config.toml
n_layer = 11
d_model = 448
n_experts = 12
experts_per_token = 2
d_expert = 288
d_shared_expert = 256
activation = "reglu"
moe_layers = [1, 2, 3, 4, 5, 6, 7, 8, 9, 10]
router_score = "softmax"
normalize_top_k = false
routed_scale = 2.45
balance_loss = 0.000321
balance_bias = true
router_cosine_scale = 10.0
router_bias = true
shared_expert_gate = true
init_std_router = 0.0216
lr_router = 0.00147
n_head = 7
n_kv_head = 7
head_dim = 64
vocab_size = 8192
norm = "rmsnorm"
norm_place = "pre"
norm_eps = 1e-06
positions = "rope"
rope_base = 10000.0
rope_fraction = 1.0
qk_norm = true
attn_scale = 0.128
tie_embeddings = false
parallel_block = false
init = "normal"
init_std_qkv = 0.0216
init_std_o = 0.0
init_std_up = 0.0216
init_std_down = 0.0
optimizer = "soap_variant"
lr = 0.00292
beta1 = 0.95
beta2 = 0.99
weight_decay = 0.068
lr_head = 0.00809
warmup_steps = 71
schedule = "wsd"
decay_fraction = 0.363
decay_shape = "linear"
final_lr_fraction = 0.05
batch_tokens = 262144
seq_len = 1024
doc_mask = true
train_tokens = 1132000000
steps = 4319
dataset = "wikipedia_en"
Below are experts of layer 7 (counted from 0) of a mixture-of-experts language model. Rows are named router (the router's row for the expert), gate (a neuron's input weights, with its number), up (a neuron's input weights, with its number), down (a neuron's output weights, with its number) and show model dimensions 336-391. Each number is 500 + 40 x the weight over its row's rms, rounded and kept within 0 to 999. Numbers have three digits each.
Before each expert's rows: "comes after" lists some tokens at least twice as common just before its tokens as in all text. This comes from a sample of Wikipedia text that the model never trained on. Tokens count by the router's weight.

# expert 0
comes after: ".", "=", ")", "\"", "\n\n", " as"
router:427580442418489543470526542491495522475513543496575493511493410529458633495485480529516482512481495590443494511479432485456528472471594519566518518379507469517463474519
gate0:469556542568522540570468509539486499569515515476545520497496454500478496504484454450494494493501451454600428571447476445469490523449457472486520500574513533504498461541
up0:476546516474465506527444488559523495519463496492471568476483499467432479557506538495563485469435501551477445539462502566440496539666536547373478490468586510470531540528
down0:455544522511465558472504507497539512458515469520436442518576502537541452465531535547499465513529541439495503489490477493500482499565499537521500577481526520486457560596
gate1:503449544449497542512561501432473475467453493494500467535568475485567537515428501537500529456553538453469551456515450470516549486499552468521433437527492520548507487524
up1:474469496447461514529618497533478427487537568492505418491512479433501506558449496443593532419599471485496419505571538534537496475478463527518499461515460538502495482507
down1:463529583505509420492469496504507457482470493519562540518550382485489473498530456496530489523460519465490479510527548440478572467499510437473545500504519473503525510480
gate2:476462507565457464457501503507513549562478534511512485531409443490489474526521496541482514494514486490468531464475527564511599518570469494532539369476486501411397480496
up2:509562494523478535476475524510501553460550546493453507480508460481471529472524462572504512499458519494457501477533613519509564543521455587568474483503524442462550441493
down2:423547526514499586513454459545492552538417518507472496511488525432571552544497485458466575546504560482506394535508452528572518524462533509483526454526511464567495504494
gate3:491500568447494501482501523502470487536498447515448456477526503467517442421513505504580438559500506492505522546506592585514438461509519473413474554555481530587526541492
up3:487500471514480499446588499472542502524569573454524547489435530557502516511572499472517496492541521492470567564484482586518523483415382505488509476535493518492549529478
down3:495529498497476449512426508537545449477536517530434476504535457445483545506462535528527479511485508467530477483563483509543386478536514537526502508547519474456442559541
gate4:522476493531524509404498542510491479455501549467433476514435497570489461509490515537534531494516525539491513472495538593503459548536474422575515516458567488464507486470
up4:446405541507461510506524561583521455511463591550468539440398463541499489514521498531427488437484538491497557508463490427470524527419553351548457519465530492415518450546
down4:555498495603460454535427598556434605486508559486508510575484513561533531523502460483443489524524567503477475535511503589457499543529477399479541424512473503532482452447
gate5:436472530489496471493501512473433436538535500449476496450557541557543463549468522451472453513422537462504607523454452509494476532464464497479472448428499482491490532506
up5:537561556528475485536593511457472495535523506443498459490492532513502545528469429531475522443496497497488445469473511497451437623501493548496446469500533495477533493502
down5:484559458502496575503461523455454397485427513593509547456519525525563485520463457522563466444507508533538558469441486456457536483489455429518506536541442528528495504466
gate6:470504517477471467512474464507531493429506493460553510500493469558459517589439568486588543512467506530528495589454480483427525378541553466483472510427459466518485545515
up6:545540522552409529550483495531470524490582409429428594535519524485494503499538509497532491488454453497503483504485534503464526506490525493529493459470442418459523476460
down6:402426610552566507484465419491469485551436483456519465489473487458466513513493485516497510447480566505472498443503548550452462517406522472552441559506558438519460473505
gate7:457522526544462485489470450476498487489510477423548506467494509553537468514557494520501508472497376529559531492488552508542518503514606558458481503513518542465530494544
up7:528536527477437540471437483404528495477500455510477470597481505524485530507441537561514479523498489484531483511484430503461569543494426436478559402509512496490544492497
down7:466449570529529495476550440513457565464491530535515497513501488483588510521517520455525500486471525477473535502551458423495540502479436497454526480516449543394532422434
gate8:525409469516443504515395520512466501487417534497485495454535467560528560506440478502455460518486483552551537551561494486490505472549539529550473530517548538525512504562
up8:516475484490502494511525450471556495497546506512520453453550530480469485471459480520509460495512467476538586510477536525502500507475496429470501472538525493494526491452
down8:539478438540441485477411533487453436531452551574497512523517482450466511509546473447480521481526543456485507503447472454509523518532459471536465616557509498451462513484
gate9:543525443496515462464457531487463454456514539492520546472499490460486540510498504524487509470500512502459569524561524492503451623491509492540499590518532534498527542544
up9:486455491548491543479507551473470498526481454403491477510476558413603494465467480517476552497444516492509547496548518521520484478498504487482468471490526495521564520482
down9:515495563480475484439499481550511485419491554507578490500423463559456460506551487545461491517482519480529469484515505454549421439578510497555498472535576526482446561435
gate10:500505406532532569474537509469540516508444471484520463432449490560521520433501509439501555460592501472500501510551488519483505504515536531480490451544496505534477447577
up10:545514505475548584527487443469481428519502498418513521499526516535475435544478405501502481595490519516471496534544522505517463421525560442441528529545450505519519461497
down10:523525513509459512418496568445497545551487501529481467488561520563467450470557475459523525453532546507427593465508536535492467549505457545545518548469563525491552557501
gate11:493519544475455533531491551554494452568492524523469499529492419509606545423501458508464510565510503555514516510479468491537417542467524516539460552545489477507497492555
up11:534511424505453398522439447559502503514448512536503497474513525435458518549522523511510536535522522509421477501530490465462529508412557502525461417535472485473462535520
down11:501534498490467451494493538521474537465561527497487483497455501566467545487575506551507457505500561457529486601487548454533528518555490527488552453497430516475574494481
gate12:531550536505451427517520442503517546551533493437487418530518567454548506493538537539530494481482533519520536449506434461452532584506533475499541517575467491492478589495
up12:522502480495518488498521435553492471506485457476459491554476511531595461479528477572457528504461493562543490534573500479479492488490509515454477434452549489496483502423
down12:474482566566525448485501525543466452485581529433538529434496485484519548504441500535453401532555503523554548549525463481493580545497569463533539475540461528484494407583
gate13:535421454535490497483489505486570496498520544537449551502438479437532520475546519482537479511539521527490536510543461502510488550525514462549480462510525449587491492581
up13:504508498511575563513520547390499524425474479493479431526472533563577503554466512449478546590465431513473520588524524463429473522486465528519495550506538550446504455502
down13:465451497485452504507502526459435403609461458532489547565491509557505485535539535501547480526545516451540458465550419509448508440482434488520624486444430459428523591488
gate14:540567391520544462494493489529446456496536487560548439472546524486486541454453472519471503589469558473471457494432507557436462488536519468516452543428555518496558524550
up14:477436471487556532474401510504524547573480531523509462560439547526512479463442566515479516487452533460531428467580502522521524442536499570532493447527440600568457464464
down14:526477481493519553468466453508494585552484472532526447477474518485475539519545522489455514480523446485460550520464526528503566555558553464536480481483520506568493525517
gate15:521433472533416423533514466433490495522477437555536418543443523563517504551525469535510455511538475529561586543482513490445537503532517521517466536487515507589506500478
up15:471514493485508537410535562489583451578496493498488487518454560473491402468491437522515536518530470514479513447482536504500493511481470484533517479467529505433483541465
down15:492467504510491422508474475519515492516477557460492453539546379468512485450555466503511582488446468571555488562472557499532587513536475431493474480522502528439527523505
gate16:514516563570409521451576493508504409467402458489466484469500532505507542541448528497463483397457513486481488465546484530428486558494518456513491506522504494576481404522
up16:484561552500521425530464457541468419485489417497488514490509413424488523475563537580477471469518510463574545506495461506548508545440501485420516524523540527515491494504
down16:510494510533473536457588557508422430494429517534485465432499511552528496553558509508523524536503489591579498536505483502511569526513474527529528535510540423546493506558
gate17:539501547551483543514416473427526519476554500468518451483522471519500504540455567528476501496428471513530457495539485558518562498526458475562498501497453461508496479533
up17:466544492446423523455476580483464471450549528454543503537478519511491471491477493525485535555485492443590439481442411540499506508515458445476487490518490529510534470445
down17:473418513462528539465451474459531494522574489527535534460493509505508543531429471473530487475551549484471483467502522500552540500488507516500555489500437527511455522515
gate18:458460507414495497467456530542468461553511527524405464506435509528518509551514491499493458527480464430479583484436497505500492508387503472565470490478520422538512549518
up18:442577550479534508514500528478533539513479453591447576494522480534585553492501464417514567500462538436473574503477525498448576508527501601544508427472485511443492489479
down18:551511529543478529535479502427532461486524547478496540478455508512416507434532514441524501464493412496474511481445513476502494398520527492480464519431452545580524515523
gate19:505463495506530498429502507495462461543528490516558457530442555501463542481488491537542522490425448494405434458485456534520504450531517527483437551497570518508499516489
up19:572460498551490564501513495512458509488418423537484515467491524483515432532485489473506448577435560545533417509440529508519498521540504490476530500517524552548522475407
down19:491483458418509450489523495436573540521503526418482566527455456488467523465532594515476524531559452464411499470547503512527446493526462431499522537434438528463525471572
gate20:527569592479447503503579515494582489479515495518540476502542479517494430485504530445547469482543503491503373549501495499463500544549481572538457402514486531481552513446
up20:406507528518418535512526569553493593504464527488519448482480559413517452526480510566439428500404480522520515448456477492461521539528507525439503556504551498459470482513
down20:460488565473557490499500566509503489517447563505567524458506437535475563527510500526540489523524535446502494511508428524476407494473457594502422489578580505429516502541
gate21:438540541479460494427450541495514474482418513494533467468416522506474469489515476519578487515483473537459520436479422575470482556480498491529436523565536496475481517527
up21:533538579457495487535461454530475583523500465566460470535535403484485460546480470555523455506562554399484505445539473454491490543489563559418481527580489513510519537510
down21:542514476468484508460517592475522515516529501513536485546455494460518568519512489477465498457493416470446507482509566490521495476508502432487479548504554489467518516516
gate22:522521469502515484455511485518569429497515486384499552518526432545521446546449489473481432540533518469497478473528539548538503483532429511534508523524464500461516531592
up22:456520531534499528520508537423552537518447440547507475472476530470549558536529409469538565550468546432522416434532477579535493549533506514537546529510511540460512513506
down22:508445552523529457523449489536489548521475459534573465514529556568529510482435453572554451550466423519551567514484483505500451453563491508481473485404509541490480503442
gate23:506502468493518474484498530502524508499556562490499453479467396537473580523538516451496468474536478433524524449527535452450518540430537467470509485543477506490540497500
up23:564503485503473565482550573443478465542534498538519462526481591547495518521473513565444467492579429526557446544500448553451489485434479512475458523511434491500513493508
down23:515456513533420498516542498489510505509454521500493508466492462490539493493553470479550426468478485531567546546504444534495473538528528538516496543470513440442517507505

# expert 2
comes after: " |", "=", ".", "|", ";", "%"
router:539497491538477519510534539480480538547470489511530485518538531590528509502586534452536536493544507542512483499517495496532516527476560485510465523463492571533483557506
gate0:497516507517541519531474530473460480469514507482523476463468440545458558429495580520513569546503463462508458518502504562418450476530511473503463520527447547534468485560
up0:568472551498491524507466426578570544508561466498463572549530552538496527472544432500498541525495484511419591536489454525542511573461467507461477532539561555545507507495
down0:487465631516484399539508525468520484540482496498505464530538542400504525498492459571518494529495503454578557492501522383545458428542490490472548468538529460517483442449
gate1:488483537489527470447465526492521482546475533521502430543484512469530458519594459560546468494484499545384512552473480434556502524495545509553437454450501556401525551472
up1:508434564494507502542515558532556510488504476524510534508501520514500523565486476470483474535503422497523492473482511550447530514509442469501559562465543402481500468590
down1:510524481496481567586633446515451506451485459502570601505528470547496509503500519513576524494479545523543516474520551459517445552537485530523459443538530533524520545482
gate2:481494516523606447541516563552558434472498499539464500536524453531489536446442503471438495459463514464551575456549474546514519537548514491465534427483492508514390546556
up2:476517508534560494507500452459456573464423449515420493417521485555457472529524528472599456523468477492582482481497469494468493432495474516501448532480558512405492458471
down2:477506489432527533538547461470503538513514512431547582489444544464536462492509546512543539526565426580471426491550559544517419429460464501545472489465413498502552450532
gate3:523495515518569490555569502529546446450556562515535549517459517540518522579562494489472522580558450514500504497596460511418452464578492568454490504471516530589500430536
up3:433498482508483528496488503521475558513485561492524531470482424497554562482498517615517551530514574551601452494567496533455450499470528496553497465480514490454524487471
down3:507479555446478522444510411473513503473502527474528476535549531534493481457456474452443414495442560483586479538638474569522492543487492442447464499511485450487529470517
gate4:492505482512515541444498465567538503555477516440456473470466447535562484498513510493510521473491513471546450450492512538430519504395454590567460455502489555526461491467
up4:535505509505472517453462537461471494461546493541509529549570471468501513475502543467494478570545548439531531482504501450496495540448448477533547474484518546522548467487
down4:505475476524508508585513445462396435537544479484585539458499510480479516423458443523463530527470576414460483554445508522518490504550454481442517515519475541455521560497
gate5:389482543450503506490449506518498488470483536480443453506470467552488542497487540488520460486523373495539576543499511480508560554450554432543462542464511525551546497526
up5:524514472389532469488549484491459494509540507498476495522493453577523478486507490538574498478475458484570430490525517519475536500529508481428550463469514500545458510471
down5:542470524505485511483556443446503502432433493547473538499463521474460482468505492510475479460501468442496427491478513516519477438545489533510509575474473517474507465515
gate6:469464561455445507478523492462455467514473531501480521501490505527456471439432560548525453555520551533513565472542497474556509555490552480532483414496494550495501436479
up6:516460465488496519495387453516435465481501509483463446486526522528536566508487519553534449496540520477460460484456490567512475540458494509562486456489527488554469502505
down6:506449561537520526532536510448553554573493522471515503475535552472460571557476560463506447453535504503587455487479457503488472519493504538495495437520446506516507481479
gate7:518486514538498508501508502525460480502404461493521501518554510537540526487456525537501483458448480550536455456528447516549501493519474398442479581440433605536532477502
up7:448498552520417495547474474474502456554556525544509486499449511479513551510527451537427572534440516503487569452566474513511521481412518508477502497538533515471526510582
down7:541400483506434502495537457536463527545455512555464485496500533495461523463534470431467586462542460479510485499515495528556490487559492429449513536564484531492458444460
gate8:538495495423470536507482462500455547560547480523537525562497475486452559518511459531587558437483547504481472510476432517528572497483398493490531496539505465491476502493
up8:480535553493517464524487494472423512531514456524496518469522518507480491459489543532428452536449528616527506485482519449554475491523459415490405544490482450503515503461
down8:470551521517429495557506431555519552537454463592501474546505511453498557475572450527524490439482525469481452514463471505486477476532504506496497521551500578554538522566
gate9:428502555465487493537509456497499438484457459535613481520520502479537482523542450513489504543452519551457528441424481559513511548510541511564502557483504557525492461568
up9:504485526488517501493452487515531505428479499489542493574468510531512520518462560513547513485427451497511445445524484496522491464448507526494452503534535524481561508496
down9:476555462524560449466497580487468527521515567494496506501476571507475511496494508482487502441499558450502456489520478530522512585491524495531500449512503478512443491499
gate10:504486533517470494481518533515528499644410468500534459562508467531518567523527508524547474533440463557472454501502486534513472528496498427499475529457498448541500549467
up10:486493502495504591492480563526531486458522536466544537499567502449494561508451465445507540533511505504481495544513488438516571556446504539514509506517532516460454581421
down10:572523484460495513494537530528538516434489548534469512446491494449513542577481539501516526554557479536426512424520551549570512588518450389473481547555557469597563559484
gate11:568483466533506533555526541468456499582498486525564489419543445515512485457536470464464479482511489556518537440413528430509575499473485522582486494539511493593487438538
up11:490532470495493496481539465397539496465462592519505482470502531496527479489463492430471456503563470480512478413461499482524508440558502467507528420500513539486468498483
down11:480546495533512566510415481510562512482552484552558527446445548466511492447497517493429580470509455465508485596507471515507494444514525467486503530510551398510457496510
gate12:460450469501507511514522547499448424505527512522558463496408456497463553452525532481446568512566464490425461443539561483525531498529507528542478481503458531490605458455
up12:527434478481501433620582479546488477478417463511482530432510539540504533448434511472529477512523498505494467519520510449488465524534519484526525492495452486497478572483
down12:497472511540498437464502489422515441465562592482503440498433489437500516458546454458511518466440528421499533462504496504513533504536407542474536471459440497518480525518
gate13:439503494500460518507486374558463479483521501532488446505476492603465425475514508523474500530550477534455518432492478540458571472514494496518505481505531501462487523520
up13:545539529537495456507470491527553485542451497491517415476439477494482583523499499499415438507414536501483502475487422429466574475506499520477482489473453508520480567488
down13:461492537481486525514532511543472423560466481460448511419452502501448486503467555473459474475500542528499480441524509488469426447417497564539554567561459505567512563495
gate14:451557471476538480368475526532471437518459534499478509485577386449539508496556506467405529536402532559481490541477484581529485530423554475523482496541474501522527544521
up14:543514514509442504532536510529459511483523507539519573570532525414486532530474535512496582491469449515539407499562482446464502514521517465536441456514522520412508520517
down14:499530488477489531494511492584474484521587527535563536502557546504457486514513499505456472454508489487497508537546503506458515496457505518537489471480483510441459486431
gate15:468542497486530514482518459471577490538394495541462471416642581518496547431569547518440480541382499464491521492521489515519523520458489444524556508438524552508477532480
up15:576518491539551558516559506488473462492396486496480488492569538547478507480475546498471435527530501454485459515513498483514445505550484510526525494507552512455526568500
down15:451535458461474443526497504479544503502545509481517478446524547461525532522476514449504441482464522507487534514469436574538499487608543438438444476519549477486549515499
gate16:482470489477477495565511485463512478550496499529534579526459494451571483551532441510461520531489549511483556460508483425422512464493493487540465480490591483511542503535
up16:451509532566495417480517477466495530548550430522469483482534422502491396496509441587430445450571449590523547510429479468515467538462462478530413512538487516511508531473
down16:460506520483443497450501511484555497558471489544573426593462533491483560456544477479531463481508589495496475448454520546490529507455489461500502432466528518514491620502
gate17:538571501532621485554479530534495536465511506467476494494469534497442445440608507540454424425492464545470497428427416513545481589471476484486496513585529439548466543506
up17:577491533486452545540510527491480564480458454519597466566497532524508549493459524502535498472528515495530514519442553508487507502569445518547418588529490526495467387475
down17:489504550460452436505489463528547536476472545553501447530526553540523497513486473452453471457547454446484506470556541523561493531506428515532544460488544555518528548437
gate18:522524494463449504480576529529494453544428483492531458438611443605512589525487506533480460504517468552462529498540518445533568543449569430577520544482552480527531457548
up18:454486509580497548431495514515542517535499466468431540499449535472511478428445513459560471553465486554587487471502477530440493560581508524527564615492533480479528488539
down18:497509469520471495468434485530464466548510458570469454462510479516490480505452456583459489420568521440503510471555543569551487543516542519551523461481508569486483516517
gate19:518479533519468514514496544481500495494531581462509460496449514478542421403529439427491526599489498475521490463488459498470447491470515542501509489494452479542465488464
up19:554454542458483526456582559485511524527441527524534461508562525474484433466468531442472465525564493477507549475551524460530480486522533479545527475566482519492541521532
down19:559495546465506529498500544515472505533549457522420377471466509493547546437491540515567504565506426525490515459488504546487567503455479589477497586483561554579463565496
gate20:451470495426503467427493478467503507502464534499485501457458537573506535489467464535504529474475474466549506587563552545515571494587523586507513464408483441518479470402
up20:474428504492547471427512556513562478487515537491478455443482488558569533470511471509502500501506473501493565547458505481469465501558506489520486493554500469507447511498
down20:520522545496545463464536517510487464501472434560569511449452563462504446529500501488411473472533501516489478531528533460468470451507532540454488537503520466552556525521
gate21:492462531454462475549544580437423490564525507491549510520518469573550470464464562475490495527492471478501516450518521456515507539486484540537485535540461570457545464434
up21:494491471530511534471526560437487542450453495554508517497506581453523504521475510522438556524481508488524479511478457522526507549485533554531542449524484542487560527479
down21:464493529476508511437474422501512528601463420467437541530534462537488504491554530518448515543495511515468537475516492559491466516484434515508449503484421492501501504523
gate22:526523578452474629478505458496479514491534490434530501450503518452530504464542447505514461533482478482459511459501553478527517471464574538473532572496517529513514558527
up22:454445533373483496458466571452519561518577502491501492450485538500523491545539525525446458489538467552524464510490520430447432475462555520517465500527562510494543437420
down22:424471504491441525541558498548533521521518526512477478507508483447589548527453443443540535492478506500586523531500505556539488472538476512393532561561527521482460462518
gate23:520501473477523483507509462529530495485522486500484530508630485475547540478482470525465482469481635506511514527492504472540548494467559544487436502572493506566518530525
up23:548482540478488506424499498490487562429532513450514432491443470489479510503544448464491443522510563482512474490455509464519436427516504573570569520485468583472454518491
down23:500490504516527470473537510527501527502460532465484492497573556505473499583552544513493497525485467546520566499505476403447579523607521507423499504532563458544518492516

# expert 7
comes after: " of", ",", " in", " to", " at", " on"
router:480565513493500521533487447528453501471520535547432506536496562494504564485449431435513487516461542528500477541540513528544491526490481508504502480502585509461476481519
gate0:432555524489490486498462533501516525458532480533512465518539543460466506519453478424499405459544497524486478517469498489480454490543482459452503569505499508548541448525
up0:512478526479484450521485482491472475526572502530537527510490451524547405450535513518533466508513468448467466535461552474479456541513496469531522489573515542547474498495
down0:517575523437503523492527483464528495444509498573419449432579568504445507461558520490445493476475552458509528458544503509540479524470480524484527507457454507530462537467
gate1:454468477494487524481516498487443496574513510463476508515487537506525509442516546475499489469473514442393499438438480530464553533416468514459563514525513460561558471541
up1:511507502546521521523428544508579535478514492487509488510481490539473570432469458451553491443508445548525560498511534523506427488498485555396537477509534432504500502497
down1:496515564514450419471528521446458510458486469487520478496528513505506497477484484531548389518456548558432461495570537492511582459526552473512580526503472478487518502493
gate2:531488497421523502506500542472456519502554439464549523497572545530458490535470519434465504521471521546476512523446392549504521468565408538487430511442492478471505531439
up2:443456492516489510458542502551448436539459542585477558535462523497499505567471490500478499550521483438472509497493530419504424523457477428489492507531458494425542515488
down2:474511554592498539464507505491520476520613555457553532494438490490488580472497464437567547447472438457504508457545592557484478502437539479528502490526503484545500485516
gate3:501477480516525547499505528476492549551494537558476505539459554516495547440524497503573473568478522526449510479553547497541475530497539492529536426489499533471504471452
up3:510531514523493526553464537490519433509485495538538478453574457517464481496504583477530418483499489478477483562443525494468519525599495528467450467516511453470510505553
down3:507525575458428586469469475572547504512525565467538529526493490547491546531507530493527535499535489509577537473491502468416534554512512565484516496533483460498522474522
gate4:413536473521500582515531510502538520473505528549503497533479527423528483525555512444528430490555419530480490591556492469547510534468516499432502521488511512530586494537
up4:495473515488515533527504462563542561579535494405456493529465504502497534536464583431498472459519504438499504584517447573559495396519468471440513558496452506558481522508
down4:507487481512532572444451498549498430487546583471517536500533573525493524507492547488489500482499516484551577494498493549501504464483529520528514542481532496459565500551
gate5:503451489515501458586511455512503521466584532469413496425509492442475537484505537457497552477496483477553532509510517481520462516479470536428499596530467497454563564535
up5:462568508484556505494496532520481539451486612446450522507473532458496530491567451513419502520515554471594535486484563447545465535435522446422504492501494533503526528472
down5:470515498517535514517514518493485529497491456552545529545464525619516491494460555552532503469537592568494409524465393554512500510545494563511488517471491467488493507541
gate6:487552484484470481452517513455509568524640523495434481500550534472492508503512561515527483517401553553488489482501485506492475562545498513536481407487430500418521456508
up6:568460502491570456498560483568530502464522547519524520519545464434501545441445439543530463582484499469527531556489516489532509561412527558426517463479473486443478479479
down6:543565462429525459542561586441529468498494461536401523554529454488477522530435487515538451512528482473474503494544508541480447575585513449474464496521470459478491505523
gate7:546500483504534520447442577486483473465449528540544501467438463520474454475506504425543526553469560585508534490466471486487498486523449532530436463489493403400499500484
up7:459496483496536576546560444463473522524517502533442478505438471520471532456491490463460477484589514458528523468417485540473513558454506455535500482411384511527516472426
down7:495505478523462505493513538457487453485472468520468525452533518456506559463498546443441524517497479471485529545435419483496583488531506518535446538455522567484498446581
gate8:474519522493541534518474483522537554530555430515543444456477483535536435541467477499507511476518451459526507508540475493450495547471540516509534490423533544535532468488
up8:525522474519515473497433525512417496471486442506427534462527494507525538490489507499528449538448530502540486511513496550493442509428521445544550483464480404564502493476
down8:521519442509498536559419474400492470465533482514489534508515455499478463552470503467512524557493506423562499425510538475494482496603529501505486505478481427492502498490
gate9:474445542555508490531476497479551563530482473534435512492523510516508531522515492572486464581471534524501485472500455578493460515475427464441509466479544408450446525486
up9:476514459512550618492583554476510506488517504495567512427557413550508522461550487489458534506542505461527471470497558466534426473580550502494516469504514461530452485465
down9:504541519555523501514529466550490447557499554436511460549500576542466489518490511425545495551531550577473559558417526525449512481465475563559561580473516505456520541531
gate10:522486530489501433568442515516575496463410513491500492495469504484522448595505542500485528564455476514490440483555449589494507534451551499503436487495498504573420464487
up10:474531432448528526493493536481509501467536498414529521483486540504484428497461535530418459509540526456546535533467503422503530491488444494496578501524535474535472548571
down10:429396576548474470530546457475453524437557501470420468494570506525478526482522484555512567475564502481512459483472490463579501543511478554537477484496520501501520454489
gate11:466546520467507525479545503548495489507527497532533534537508518555550565524553494449432475471531409481533513533485493483477431503495494450463492493582493487510524491474
up11:540496511504494474476495512514533500535514453487449477488541528495501510456536534544519481514538557460531571533503472541506478529514484450441434481427435464491534455429
down11:497572473551531534497476462505481461469516533497474528474503547477574507506462460475483514576539485505500480507520518453493556485396524534445459497515487513511518459515
gate12:490476552535508455450518461427525528464476550433478412489484482507525506495492494435526511498381484494427455534402513445404493509569478499515495538472544517458527374476
up12:485498467547505522482580479505494521612446443508570510515478522410477460485465511515484553502507483470486509510521506508497517534503522555416514497540504523552551436424
down12:578537530479467456512429474507483606455475557465474499500536473469454493487500507479497511421513528421531435514536555421520528400456450490489538483491513490558495492464
gate13:491521441432615545504526498503469462585489490469412529518495565525430570538500636563507528495457549449476477509478420435519560511510501458485466469436589520542570551498
up13:452495506498502479518555480513489447565489468500550444532522560479478498465513517504545525544476431520514563512480509523528432479472574563503572521442479420491523514509
down13:477454446499497445468508472451539562498484590418550609543561466454580506548474596482602531510494545538427507505489504519535486507464547477511484476518530513450480508549
gate14:464461536461570546510524451435424555461511439479479518497509466561465474516557524501485486436442494521426531439467469495469501506421468498535541479479453518536529413459
up14:511492524473503498440557504438514487482509530556534425524522477494515502547465441498559466482516534532414487502553488505580506464570553474495459508511482538515557506513
down14:464505472513522541519502505466548486446528542507463556493473470523514518455532512496411509511533464461534491490544504490505487602422506521413562489449544490399404547484
gate15:496517466461488570503504529495456575541479512476491530503459429527497442560547503537520493440520529493509458544468447507546488571383534499500486497476506524430458462528
up15:464510512509375468452494465536464431450546495496482515475475407504467460571393519499527498569557490504599497493512456482501502585516513470479439484438522512446516495518
down15:524479534474512426488510509469471455553514529474548557501422491504428554470489434518529486463455575472528473523528425510516390428426533507455532518540522601517493497432
gate16:434479485531494488518450513465475529514482507460479529516494499560455524549517530513445567512485474472523453520468502517544446507559424447474423543550523525507546439525
up16:500481459527464506481512512449516409506530555469519474454482420437532493552553547473544524570447505524528497588545571498522471598508502504547460450478465546564515506522
down16:545537463448499529547468587508456496475550478501447446455523506547560565510504514498478545471482536488488463461473478444560534513500499416470551561501499520457556474467
gate17:506448530515493454579465520507527457392484475569552506507495519475532473523472474465535444503540463502474529471438460518463432489498453539541502563500435547526484576559
up17:499503477490523528514585456496442490581478401486520491486508515545534514483491551565494552517517480528460442485502501470534502574433491477434512472518424527525490481475
down17:555453542548493433488547464490454546437487484473535478511464414515548485581530536492533458467465484481530473545460526505441488427541457527562488488501561520545524492441
gate18:452450528557482490467477473511605514553513527442532470430511449552479503512525404478535526523571405457535565602536479559482512518511523504544488438493526519558564419544
up18:472486475456449539488460496479537556499512503560554493471578517465488546600439433548460558450422564508503515499479560563469500500615498529484496465552491562476535510517
down18:501530448387464471483522485488454512565507453548617460543524541478481544477510504472442533543442523448476466470490522486453535489487487521532473454483556418493586540511
gate19:437535539468435491484467587483543479477478649469472529494517475560535556525503553493425445539509528506505538499528500541519470471469533523466517475499473510531529490417
up19:496487529561409455486525467489403525464480503435428483474406502447483463452496513575471448488589555465572601576495496506426466424477503551440489417511482503557484446513
down19:512525498536491513439442435483487541429529506531545479575513495467526527551526480470468484499484538521486504510458520519495557568524581487455467485503535538485473514463
gate20:503514525493471505466412550537531482439505453400532502517497496475516489451468452495468508452508501570423460499469528598427461431490436582533469597475465435474500501558
up20:521502508545447509504408485477518469504466489539523517556523465479499434594572526437509497475483498562445500466429562537525471457421539492550496528464418536463535428550
down20:506457386533472427458539497507529508486549429555502500474432496561480425529493506430467556562451588482534467421504511463559445542489529441537540486568503464473470469493
gate21:519500499565386557459568480491519479449474434495469398494478490546500582509444505489520497443585485473486536538491437523429459484467535552603478561519462471518504486469
up21:549540468535571453442570574487495498545523496497470510539486473447474537530462563537550512502552550522476496554471537528479578495460509462416528498472508458465535543469
down21:412490500524509467492462502519561542475498582536515543453468533545401512515473481497565429513479425443474452520618468513424427493422424577485520442486490491485474482471
gate22:523438474553540469566395492517458518517515475509505468503492483497516432477502520538473489536441543483530463534459505513438474479463442510489558456501568571410485481510
up22:465512512515518512459473450501489431578474477464555492508565503486608531579489457549441504500503515533473480458443512502553428495481539530520463557538511500465449545493
down22:506481515561499519537551527484490553545471435429525486456546478518520500467583505547549459413515483490511473469448478472492512496534598565466489523431461529428496441409
gate23:569523545521474499574460513428485458479501536480503545607505477550476556497418526450457491572443524473513501467527544508459529570427515492525541532448558476491505537507
up23:532500518482473409493464569433476483493496487499473457520530536502480441471419460500533420452567411521487522500559463494485502509539500536547465507518524440474508568431
down23:548570485471537477525493455527532522476484507497387495479488466480497566454476497542515477541484468390430484523515540474539478512478537484515413522423523460501550549500